Experts of a small language model: 12 layers.
Below are experts of layer 5 (counted from 0) of a mixture-of-experts language model. Rows are named router (the router's row for the expert) and show model dimensions 80-159. Each number is 128 + 32 x the weight over its row's rms, rounded and kept within 0 to 255. Numbers have three digits each.
After each expert's rows: a language model's description of what the expert responds to; "mostly gets" lists some tokens that are sent to it at least half of the time. This comes from a sample of Wikipedia text that the model never trained on.

# expert 52
router:081099132108112053140174161171141085124195141173141073080106143171116196154146117124132102136079085105180187060202132120178122138123148121183139163160175111085176147161167177197111172089135205102104093122130115099171137121148172128088096094
It responds to: Opening parentheses after names in lists before dates or actors, plus brackets and braces in math markup: Karel Bossart (1904, _{.
mostly gets: " (", "_{", "(", " [", "(s", " \\"

# expert 42
router:110138124088113119135171150141096048127137193148112118114098155150127179129116158096196128154102149138147170116118098121131098162067147100186142127097171092099241171167163177164122157102129155114061081074115122135161154141122161171133152155
It responds to: Column separators after the first table header cell (Rank |), section heading words like Career, History, See, and words like Votes, Notes.
mostly gets: "See", " ±%", " Animalia", " Notes", " construction", " Votes"

# expert 61
router:082109131081115115179182142167109101082160172108102122078114205163133145122085172111161093149109047122160149122186085118157123137084155060164123151118131101064164173151190145139138169113081166085086147099096077082164102115118129194147130081
It responds to: Final digits of years in date ranges and biographies, e.g. "From 1993 to", "2009–2011"; also century, BC, dynasty, section headings like Biography.
mostly gets: " century", "Biography", " centuries", "–present", "-century", " BC"

# expert 41
router:115133125138132105182154164162121076105146187139068081115089135167146182135114129100169094169113124118131155142150122122180123141084203102140146116112151078106145173136155162157074163087102165107122100085091097139124104142138181186087126064
It responds to: Pipe separators, row ends and |---| divider lines in wiki tables, especially asteroid discovery lists with MPC · JPL; sometimes commas.
mostly gets: "|---|---|---|---|---|\n", "|---|---|---|---|\n", "|---|---|---|---|---|---|\n", "|---|---|---|---|---|---|---|\n", " |\n", "|---|---|---|---|---|---|---|---|---|\n"

# expert 22
router:079126131072102082189157119175114100117171180140103108119117182210148120097132121103152121157079103156146132068140082115172084111070150128163113117106145122100188158123141170135128191100072142128102113097091104093131138174125185128118141138
It responds to: Past-tense verbs right after a subject in narrative prose, especially reporting verbs: announced, described, called, advertised, took, played.
mostly gets: " took", " played", " held", " worked", " began", " moved"

# expert 2
router:106116156117125123175157170150105089094117159095104125060126135132147144127094114097158122163120102156146142134176140107155132146105155132161115160140141131106201144183163197173118161102062179136098132066106125105197093116163172153144111111
It responds to: Names of countries, US states and big regions ending a location phrase, e.g. York, States, France; also == headings and paragraph breaks.
mostly gets: " Australia", " China", " France", " Japan", " Germany", " India"

# expert 18
router:129162155094111130166177152130109106147144177146138109120115118191107167107143157132187102219098115110150180094162099148159097179091122104162153161100179099055183135151151174183091140079122159138101134126116062102136109181167177132128151112
It responds to: The word to after verbs or adjectives (chose to, play to finish, specific to) and line breaks ending table rows or list lines.
mostly gets: "\"\n", ":\n", " would", " |\n", "|---|---|---|\n", "|---|---|---|---|\n"

# expert 36
router:092120137106069084169165154132115092114161177135092113120120158183103174119106147146149091213066092127133120117129104114159106185085158134154130149136183109082155159167179187207101139078101183132118111152109117116195162119155161140110177093
It responds to: Line breaks after a closing parenthesis, quote, period or minute mark, ending list items, goal-scorer lines in football reports and table rows.
mostly gets: ")\n", "\"\n", ";\n", "\n", "'\n", ".\n"

# expert 58
router:128085110075117093166170142158105091094167147113072088128114158163141150124135184090163117157090092158171141140167131091151081161055150103128154145105183081134190127159177210160142201084126145091085113074119073126194109147147146141140111138
It responds to: Final words of academic, sport and organisation names: School of Architecture, Institute of Dermatology, Arts & Sciences, Preakness Stakes.
mostly gets: " football", " Racing", " Arts", " Football", " Science", " Records"

# expert 39
router:055121107095121068192144128196108095100151158154097087106090178184133194130056180102174103199097133107155167102155112107139103123060164093151142104133174121109157179153160139105136155132100138078111116101076085126144126138168197132128151113
It responds to: Commas closing a phrase or clause before the sentence goes on, as in "Officer, was named", plus "of" after "one".
mostly gets: ",", "\",", "$,", ",\"", " ,", ")},"

# expert 57
router:138136147086085087159143142196072092113151161121100124087113183173101128139090123132116111173045106103160136146166120079147111140089112109144085203076161101064166167139150202163103151116090176122139109108084096111143104121164140200110113138
It responds to: Phrasal-verb particles such as out, up, down, off ("carried out", "pulled out"), plus closing parentheses, percent signs and brackets.
mostly gets: "%", " out", " up", " part", "]", " down"

# expert 56
router:108089112087125108162169175194121085092184151144062135114142165172092138155096122160203106149088080156165140137161079125163121139096128077168140108120175073086156166143167157141087155098103185107103102140086119124154144145136146156101094105
It responds to: Middle or second pieces of ordinary English words, often after a capital letter, e.g. B-ust, Mon-ument, C-over-ing, wreck.
mostly gets: " addition", "ograph", "raph", "vent", "ump", "omb"

# expert 20
router:138147128082112110164126151139140086118143219130082130072097130171156130103111136123145135162091121119160149087157045098167086179053130084122126135104162082094167145168124168216136178060129151102131090106097075123142104129137154189092121133
It responds to: Middle and ending pieces of non-English personal and place names in sports and election tables, e.g. Kal-ining-rad, Pavlá-se-k, Sat-ish.
mostly gets: "ski", "iy", "rt", "č", "ek", "ober"

# expert 37
router:111120161074117113141166142122123106127142182100113132137110185132113161160096164129147114162113113087130171116147093121171103138085145107153161150091196082090171166154152153150087150095111158081085097070078087114182140149143165121077123112
It responds to: First names or their ending pieces before surnames, especially in sports tables, e.g. David, William, Yl-ena, Virgin-ie, Pet-ra.
mostly gets: " David", " William", " Robert", " Michael", " John", " Chris"

# expert 40
router:124102110057082069147145138166116081091150224161086122148089170146096169123101132151152123167110058128180134151141106101170095102070152129147123131120137125096192141138150149141132182095119169113100095060130084135149110173152151159147147125
It responds to: Abstract nouns after in, to and of, especially idioms like in order to and in addition to, plus use, care, power.
mostly gets: " addition", " contract", " pay", " care", " use", " deal"

# expert 44
router:052172119114120122153134144155143091129167133126107117082123154158089181126123128087153134166076161107138151133163075121175119149079137101127116161124120080063159130219152170161074145090122214099150106113082109091127119131149181171122131120
It responds to: The word "of" plus quantifiers and modifiers before noun phrases, such as both, such, then, later, previous, and capital letters starting acronyms.
mostly gets: " such", " both", " then", "M", " previous", "B"

# expert 21
router:086121149082127086179151129130102070095158165133123097138124165158123163109113145076180085155085144164178140162151116106132084186081143090157115113100154079127175155150178166181118171109138213105113132084118112114164123161121162136089137104
It responds to: Adjective-forming word endings such as -ical, -ative, -ological, plus whole adjectives like political or social, and "Best" in award tables.
mostly gets: "ological", "ical", " political", "ative", " social", "ational"

# expert 38
router:118116142104129076157190147112129084111113178138103063106127159150132132102088165084158126156063115105135144111164124163171086138067153150137123150109171133115167157131174175158129152097099130101103126135122083101172105149146142223093149139
It responds to: Plural nouns and plural suffixes, often sports team names and groups of people, e.g. Mariners, Jets, players, citizens, reporters.
mostly gets: " men", " children", " points", " games", " teams", "ants"

# expert 28
router:104081147102100072158149152171089109122089144116121125101085151138117143117109118143137069162112070168187137131177072116176097139093166100125115155128152105072181148133174154138155175096095170159082119084068118123177076197152151189131160118
It responds to: Month names after in or on, or after a day number, in dates: in April 1938, born on July 1.
mostly gets: " July", " April", " October", " September", " February", " March"

# expert 15
router:059131132109127134170153147139143090075161139106134137098145142144119129128114136149144050174087101156160150143170084127154113143105127143116162123135145078088171167184179161206122132090127198078048137110111095127148125129113126188107142114
It responds to: Adjectives and name-starting words right after "the" or "a", such as United, New, entire, all(ied), east, classic.
mostly gets: " all", " full", " entire", " modern", " New", "All"

# expert 25
router:120141134081074093152167137104080081095190143121131130086121166206161155175110135078121122134050109153145194123140106121153081130062155101155110149114124100098209096154171146159118134106117183131125106135081103085165147118158193174117162091
It responds to: Subject pronouns and relative words starting clauses (it, he, which, who, This), plus closing parentheses or quotes before a verb.
mostly gets: " who", " It", " This", "]", ".\"", ")"

# expert 29
router:114119151125122090137120121182117082114154192156108138091132165148098147150108140108134099167099125102180176142176084153182078110130138103175136127089143098125157136164154163183107173090106196094126107096106094136187133119166143182101156117
It responds to: First capital letter or letter pair of a proper name, often after a colon, pipe or parenthesis, as in Spouse: H, N. Thompson.
mostly gets: "Th", "Ch", "St", " N", "Ph", " L"

# expert 3
router:159119156105120091127143173145083098135145183142083082100117114186130163129138127099144040151098091116145146114170087129181105161088132113186167151135181096068205130140189153177082146079107181135136123067086140158139114108150155123098156096
It responds to: Wiki formatting tokens at line starts, such as == in See also headings, list dashes before "Country:", table pipes, and sometimes "in".
mostly gets: "==", "===", "====", "Note", "|", " Elevation"

# expert 50
router:109105157119108083141179138110122089095136187117102139131136136163095155140116153105138142187075126109203169115184081114171083157057182113155142164092140075082174139146131134130148177117133143149091110116105118073143143110123190210116123080
It responds to: Pipe and semicolon separators between numeric cells in sports statistics and election tables, plus minus/plus signs and dashes.
mostly gets: " −", " since", " –;", " —;", "-yard", "%;"

# expert 46
router:096083146107124077148141124157085088108135162135119115111116159151140164171132133156158099204109103144226118137157127134127130113084168101137145128114118104110131141135166146124131172103101182111095090092043085092170091166133138175069122106
It responds to: Opening pieces of split words, often a single letter or cluster: c in candidacy, v in Munn v. Illinois, celeb, imp, tra.
mostly gets: " c", " cl", " sl", " tra", " res", "-c"

# expert 30
router:128140134082104078124127133136092075088167185124086134118162158162118128135147150150141112182079096123126167132156110099167100163102174120187121136121162108130179168177194140161109178089065168059110072107127122105194107158118154176079125133
It responds to: The verb is or was right after an article's bolded title, and field names in infoboxes and taxoboxes like Coordinates, Key people, Ground.
mostly gets: " Coordinates", " =\n\n", " Clade", " Candidate", " Phylum", "Scientific"

# expert 32
router:131116127108107102151144118195083110102136191135088149082112117127139151152110126116126132176112128102146141108198061089156088142093157064167103117085139101112143141156150186208099167049132207113124104093102076118162153122194129182118153097
It responds to: Opening word piece of non-English names of people and places, e.g. Kon-ispol, Hal-mstad, Bu-zău, Ir-ina.
mostly gets: " Ale", " Ak", " Az", " Kar", " Mel", " Vik"

# expert 17
router:126136129068102084200147184123096104088121147135102142100121155167100132163107155135145078185069103167165157077143109145186129140106141098149146135087156099107200153130180144173138174091113125100093132131107128112146105142141138160116114113
It responds to: Month names starting a date after a table pipe, comma or "on", such as September 10, plus commas and "and".
mostly gets: " July", " December", " October", " November", " June", " September"

# expert 55
router:100114163100083119204144163120116140107145130145095157095098156175110182129104195120158097155089081117169177098120118129160114133106132125180135142108136134095177143144174128166093131096089126109109138141121130123139102149133155130111098097
It responds to: Commas, "and", "or", semicolons joining items in lists of names or things, e.g. "Shaan, Sagarika, Zubeen", "UFC, Pancrase, and".
mostly gets: "',", " and", " &", ");", " or", " especially"

# expert 33
router:122105155087117097150139142140110040112127176117102121092107159154140122164076178097157097172106137164161186120163074092154100156095161090160136112069180068110173132137173196198138226079092184111107091089121087114180145166127177150081113088
It responds to: Final pieces of town and place names, such as -ville, -burg, -dale, -ford, as in Collier County, Winster, Mount Lemmon.
mostly gets: "burg", " Lemmon", "dale", "ville", "bury", "borough"

# expert 9
router:068152141048078112146152117146144122119184160131136104106120149173109151118101131141175080152088139088160151112195081092196119153075136104180118115120142085131192176167180174156068165119097154108087106097135132144173150107144181155077120109
It responds to: Digits inside years and dates, such as the 0 in 2003 or the 9 in 1931, plus "of" in titles and ISBN.
mostly gets: " ISBN", " Insecta", "9"

# expert 47
router:132125140048106107168171159154093094101178166128099110103125165131109160112136130146164083191079084100199158109174088108205094114084130088129145167145161075114153120186149157164123220080086147133112108114080082090128121140132187118119129132
It responds to: Prepositions following a verb or noun in running prose, like provide for, attributed to, about, between, through.
mostly gets: " about", " using", " around", " between", " through", " over"

# expert 27
router:121111152128091049180149156182064103125122139166100136134092123156144194146117115150126101204108092157152144119178076157121086110123156092142117167109161093091154134148198158168138163095105180106073123093096101070164107195140141192127159172
It responds to: Opening pieces of words split by the tokenizer, such as re, sp, dis, pl, as in "Pl|ot" headings, "Ref." columns, "opp|osing".
mostly gets: " re", " sp", " r", " dis", " cl", " l"

# expert 35
router:074090152099130087198195183147131090108139152160072122114131167154089143145080154138144133141071096120176156103150110121174101140030185146171128118143134113106148151205144115197096150139102206076104109106079086104197145149128155158068155105
It responds to: Common nouns after the/a naming a group or category, like name, team, season, club, area, version, Council, Association.
mostly gets: " version", " area", " group", " Council", " Association", " Society"

# expert 13
router:085148138111127124138165107132137116145185168154098137129141124134140157154101169100133105172087111124180121110189080126170085163121147100142127125072134101078163144166156201129141166095110181114123121083130121091182120137141148178148121131
It responds to: Single capital letters starting abbreviations, country codes or names, often after "(" or "|" in tables, e.g. (AUT), A, G in GRT.
mostly gets: " A", " S", " T", " C", " U", " D"

# expert 51
router:100143113114113076204172136148066123098130163137155125106112170163171171117129120142142081150106134116157132092174099129187097113084180099134160172134170102103152117159148139169130143073102152160145116122114125115164114143131179140095136118
It responds to: Particles in non-English names, such as al- in Arabic names, de and El, San in Romance names, and Thai or Japanese byte pieces.
mostly gets: " de", " al", " De", " San", " El", " en"

# expert 31
router:083128135092105054178175134182129091102144150138094119122144104165163175120107149125173077157087119133160181144158130100169100138074163081133152132143161134110173176130172133176105138083122126136122128128087119102164108129120190163134108113
It responds to: Commas inside tennis scores, dates, year lists and coordinates, e.g. "6–4, 6–2", "July 17, 2002"; also ″N, ″E.
mostly gets: "″N", "″E", ")},", "Scientific", "first", " ,"

# expert 8
router:110080140100122116126174133153102107119190144090093108083088130149094101151142123091132117178051033101171137094178078157168111133074138147173153134132173145091180134125173159165137148095090154132099088112118139117168111147144185137085136135
It responds to: Colons, opening parentheses and pipes in infoboxes and tables, especially "(age" after birth dates, coordinate marks °N, ′, and ISBN.
mostly gets: "°N", "″N", " Died", "°W", " ISBN", "′"

# expert 48
router:101129129129126089161129178168111108123161143117119134102111154148098121106171176142129115213086109151184122068171086129160090136088143145166117152110122114084139149144158142158099155092102195104104070082079098154156158122193192201139129126
It responds to: Ordinals and adverbs after the, his or their (first, second, only, later), plus object pronouns him, her, them.
mostly gets: " first", " only", " later", " second", " well", " him"

# expert 45
router:132128105105092088176175125145087142115151145122112135126087153178140168177089155090110116163105116097155139139156113103160098155129155100128109139158162114075176200164154196189098140094160186125118129108093070087135101128128133192109145113
It responds to: Spaces and first digits in table cells after pipes, plus demonstratives like that, which, same in "By that time", "of which".
mostly gets: " what", " that", " same", " —", " latter", " this"

# expert 19
router:110157131067137114145195159146053092074160152132105089076116152193120121154131113105151118177115099121174189132176057119201120120066165089136128156094156111113144136177188193157155166085072184131146132122142074130154125134138192182085133160
It responds to: Surnames and final pieces of names in article openings and lists, e.g. Wilson, Smith, -ović, Zorin, Gillick, often before "(born".
mostly gets: " Wilson", " Jones", " Singh", " Smith", " Miller", "ović"

# expert 23
router:130113118102120105174160147143135074123132178158118096165096159175090169132075165119169118142121096149145187068165104135130099134122158093159101167095116072094145138152161170140109174060112207095098143089084112122201151134121139147121121094
It responds to: Sentence-final periods, paragraph breaks and closing == or === marks of section headings, like History==, Literature ===.
mostly gets: "==\n", ".\n\n", "===\n", " ==\n", "==\n\n", "===\n\n"

# expert 54
router:104108126086124087159162129156084123107157160168100125109106148166135148129123136140152094202072115122140201132197089110151144148069139100114125122077188071086158160152162146127137184079121136125097143099068085089129145139148183129099130115
It responds to: List-item dashes at line starts, especially under See also, and sentence-opening conjunctions like After, While, Although, During.
mostly gets: " like", "After", " When", " After", "=", "During"

# expert 49
router:098141163113091063167159162140122099109164172131107091125107163212137119159091151112143127162105110123198159085152089122182148140101165111177132137111162073098154165152148142167080188099125158081107101090097135128143104104161160189129139079
It responds to: Forms of be (was, is, been, being) after subjects, and "|", ":" or ";" separators in election results and infobox fields.
mostly gets: " been", " being", " be", " are", " was", " were"

# expert 53
router:073136133065106119138149120108091127079121189125085118074092181154071120146104130139135086176090107149183165134187082104166111125056142108173168136083206077086163131139179145159146157130130179096122113116066078110168126141150156132101145121
It responds to: Given names, kinship words and punctuation in biographies and infobox fields, like John, William, daughter, wife, Born:, Genus:.
mostly gets: " William", " David", " John", " daughter", " Robert", " Andrew"

# expert 1
router:094153176101118094125161166172126118119135190126112131164127154165121128137115163137181110194093119133161167123157076115188076132078135054146121168126168113071152092165143182149083145090090162117109120108092139125147115129158145189105142139
It responds to: Adverbs, modals and infinitive "to" before a verb in prose, such as also, would, can, not, to, peacefully, eventually.
mostly gets: " also", " can", " would", " not", " will", " may"

# expert 63
router:148134160038085061159154148148141129137129189079105180104154159140114161117127137120122114142064084095145196115141091120152096147086220115183145119110193081083201125171172175162153160102136191089077103122093120133143071168169149142133116124
It responds to: Subject pronouns like he, she, they, who that start clauses, plus dashes beginning infobox list lines such as "- Founded:".
mostly gets: " he", " they", " she", " who", "He", " Preceded"

# expert 14
router:112125142093141099144131118124115131108127173120089120109101157205132131157069146132117107191084081085132154128160091123177108102068165095169141091104181070057187160181198176173137122076081178094130137121112102129168122183121153129138114128
It responds to: Line breaks ending list or table rows, plus subject pronouns or surnames opening biography sentences, e.g. He, She, Jones was.
mostly gets: " he", " she", ")\n", " He", ";\n", "*\n"

# expert 26
router:080133148128140081180185135145126086121178159118129112126152141145111160148108136086123134152119117140172119067163100129198123140091169132155116159132126098077145122167167199148136153074099210119127128104149112107199124103148146196110140116
It responds to: Lone capital letters as name initials, regnal numerals or abbreviation parts, such as H. C. Price, Charles I, U.S.
mostly gets: " G", " C", " D", " M", " N", " K"

# expert 16
router:092103145069127093154145127158094076104178157122101088096113170166120128131108133096131099176050081142133128082147087121138092124074132159177121162096128061076166132157140147159134174123107152143108098123088090100142111192138179126082115066
It responds to: Verbs such as helped, led, named, appointed and joined, plus prepositions after them, in plot summaries and biographies: helps Luke, led him.
mostly gets: " moved", " named", " appointed", " joined", " made", " make"

# expert 12
router:094138127068099087156179157155141057083171123146125106106133150159090181109094136166185096154048130120208181130169101086156102140130141133144116152120144072104188169142211171171089132091118187095111123141115125101160140163101157176092099147
It responds to: Small number words and quantifiers before nouns, like two, three, several, many, various; also digits in model names, editions and of.
mostly gets: " two", " three", " four", " many", " several", " five"

# expert 10
router:118129179088065109170161141144123085111155145109065131123145173184112139131119109145146097169089119114162181131162069104137108123139181104144129137115149108102157143161159155141090169109087163056079097109093114130186121109164167176138134105
It responds to: Digits of vote totals, career totals, coordinates and match stats, often the leading digit, plus table headers like Pts, Pld, Votes, Headquarters.
mostly gets: " Pts", " Pld", " Headquarters", " Votes", " Owner"

# expert 62
router:087148120104103111187178145124099105114129146119117115072106153136133127164116160109163088124073100121142178084160106124173094175097118117141122135123131089046177131170153158204122139112121188091102103103094077138115133144131173156125136084
It responds to: Articles and determiners after prepositions, mainly the, a, an, this, each, another, same.
mostly gets: " this", " each", " another", " This", " the", " same"

# expert 34
router:100129132137128056159193180145135101087164157110138106117116187190135189140112157100143099228060111132144157101194132146150104147077157138175132110111146052105170160176174156166131166085091132113153105142115132063142146188132173157130119130
It responds to: Pipe separators after titles or names in filmography and episode tables, plus list dashes and colons: Dancing with the Stars |, BRENDA:.
mostly gets: "\":", "};", "°E", " -", " –", " :"